From a checkpoint of a small mixture-of-experts model trained on Wikipedia: vocabulary 6640, 238M tokens.
Below are experts of layer 5 (counted from 0) of a mixture-of-experts language model. Rows are named router (the router's row for the expert) and show model dimensions 0-127. Each number is 500 + 50 x the weight over its row's rms, rounded and kept within 0 to 999. Numbers have three digits each.
Before each expert's rows: a language model's description of what the expert responds to. This comes from a sample of Wikipedia text that the model never trained on.

# expert 5
What it handles: Tokens in demographic, census, election and climate passages, such as residents, average, population was, percent signs, decimals in tables.
router:490571432427473519480506501439481518540438462492561453497496472540509504441538462489494408504396411582477482477502482493551504542469425515484476537501526445584424537416498510487576446494525510467449545503468456457427475457495432445428531543438503557485555625472439490417460534426505469473378591580532438553478519545417562420476451553517472474470496588424421402572470436528506463496432

# expert 16
What it handles: Quantity words like two, several, some, many, both, plus the leading "2" of years 2015–2022 after a day and month.
router:463593430424549534452472517497582438535424450486514512534521454564470490487526485513429480540457436495469488460442506526519480517431464478478449521430575424559528476466447508497557506552447523421439565566482481426481454545527476524368489534435530445601563531536462573467461645451516420510483520478613472457578508526459554495532421476412477436492431572461449460472485475505452499621492

# expert 29
What it handles: Word-initial pieces starting with d, l, cl, dr, tr, rel that begin a longer word, such as diabetes, daily, lullaby, Clown.
router:426506534485450480457526490438567459453449474449579518541492456534553543427536404577430491481460495507416463528570537485499464561483499543503457483403497434577476495567389565430509459520501590499521551500521457511442528415414427513410477541513544573563536511399468501498387517512513489431474494448541424534533560582431505547530525488499425516399411581478446422524525535503487453532452

# expert 37
What it handles: Indefinite articles a and an, often fused with the preceding preposition or verb ("in a", "is a", "was an"), sometimes "the".
router:543432442450469559469493519521599474463467441467576525538509479560494528548453436561452454479425489529521540539481572461503485538426502477487473540416563376593455418490464563480460460508483552446444524566541564430423490496416456536509587528424517497499555527485385594469469529452539525442413488531532386532558526540414532461536472526501542557427513543495464467509562523559503401582500

# expert 24
What it handles: Last three digits of years split after the leading 2 or 1, such as 2|011, 2|020, 1|939, plus day numbers in dates.
router:507497437532472551478554488436499452495430466481524491545477468480493486497475417477472457545414526581430415356549451468397469485547389562387496544383502450559448544521534563478517535511445555447473508555442461417521511535458436578502496494545502602577525499558481548540478463515531501505469584482542416541477464601436532500502447450444398517483499480436471512531604479467519432513524

# expert 61
What it handles: Prepositions after a noun or verb, such as in, to, of, for, during, between, and sentence-initial "In" before dates.
router:449452472429464465504536550402490554455507453526495542515599549597560500458547537586410538563469475569506448425511575496473560475528496467479423546387473466466527525485488441440511403501511538492439561413523405476480538510506529561458581508487529486495474490548427499542488532428574586446403635535515490552563451542483484480537441591540545541480559528437503495417475417536466491486460

# expert 63
What it handles: First names and surname fragments of people, often in lists or tables: Jeff, Jack, Fred, Brad-shaw, Mill-er, Thom-pson.
router:507526427490514513518533601432569429456390468471514508554562557555481444458536427501448407487499490548479467412559515435476545474389448524389469483410535472569491521495521600418580498462558531482435578527431492523473480536496418464434473477477560483466500527521471555427459494420499558501442614517537456524528547639476456485548465473482457511459514574487428481560582513511501516542502

# expert 26
What it handles: Single and double line breaks after sentences, headings, list items and table rows, plus heading markers like ===.
router:589611536448430542465535483509451433465551496573439464452562566512584477435456501407498450530437491531445556429625554545561454446435528476488478475482507438485538498536527586437447485536513531539467510499496441525555406453426482497536485518513490452572416471531578560538545624542514518506456457481530395516424466488497462426482554497454483485464587529444436446574461574481466487550559

# expert 7
What it handles: Opening quote marks before titles or nicknames (' " | ") plus noun endings and common nouns like park, house, film, head.
router:459514429514577478517529584448593510522445404512550486611565516563527517476516469530465488429467435533507533413507553480516463536468458492321464417489565421514487495447503574380538528525574622491436530480489478540443461491407503513471503482441521474487553584521510530542476496458566527479444530531555442539509580548451532479490431468558488504448486523516523463566526490487470467572365

# expert 21
What it handles: Opening capitalized stems of names and Latinate words, often before -ia/-o endings: Colomb-o, Mar, Portug, Ind-irect, Univers-e.
router:485553481476454479521548568517505413452483497395498415609552491507479496451565450504486463508498560576404415468499549463555461514513470541474457581466572463645458503440419504436595500466553550506428530492420500455503451541489442495398490512544521474556491539579451543437377547492482433505452534516511447623557507609523463472473521502481475485468443567493481430564553512497483482527546

# expert 22
What it handles: Sports words like League, Cup, season, final, championship, tournament, plus score digits and dashes in match results and tables.
router:500499460479509510490579561548569531478429350490608448552459460515525533490502481570486452518493410628463441403534564468471537467450475502377424459496586410562467472452464483469528464499467495464428495484460514449472410481492413451441518523497537449484512512579506516455417545513497476475461571563467421552523500544487526494465466447517507522504429535414354491549527470526430510550446

# expert 45
What it handles: Short inner word pieces like in, is, en, ri within long words, before -ation endings: dest-in-ations, prem-is-es, national-is-ation.
router:482540426412454464548516534450523558494520432485603475520479449497556515546565418600535475492485527569502414561446481487508430512458452527438460565483504472527501473487476500476537484517461579433481557493460444537412466571425497484425572517465530490510577544484473543396457545495576483494507529464582348640528555621483491467520518531467418500466514493426475408574553487488444503466473

# expert 2
What it handles: Final word pieces of personal surnames, often in lists or tables, such as -son, -ović, -ski, Jones, Jr.
router:526497438476476535535550584486551445480405442482588424511479537513538537463550442489450475492472530558425399405478516462515471499475462540368517489431555451566478431494513549475489474420512518461528562504479490444531465557484495439438523588495564504516536499465487589413499509478492441449438577548582398536557492584505574513594508548543447583475534545499411464572535442529403559537468

# expert 10
What it handles: Commas, colons, dashes and pipes that separate fields in infoboxes, bullet lists and tables, such as "- Born:", "Missouri, U.S.", "| Socorro".
router:503540493477551486507519514450573488439507535505522504543574553486459515486565465539405440437425433535448451504543479456452506558441450567473521500546584565606425505481468520519577415546506458421514589539436414478526434597487511551433503505538533558505463497465489551550476475524539536517531567607511458554469441576452514429587484572514402611456490516468441417579515503599464506548510

# expert 32
What it handles: The word the, often fused with a preposition (of the, to the, on the), plus sentence-initial The and its.
router:494554399469493474438569535540418462399504474442534404477541480451509477489513517497466465423461450514450487522493472499489409490485477498476517574497524431554449458438563562504556492467530583443423509595428501474476429569544430460481526436435491582501546551570466567524540495521562453458511528515599524558603434442520527444604496526482514517469434566446482455451505602626444498477440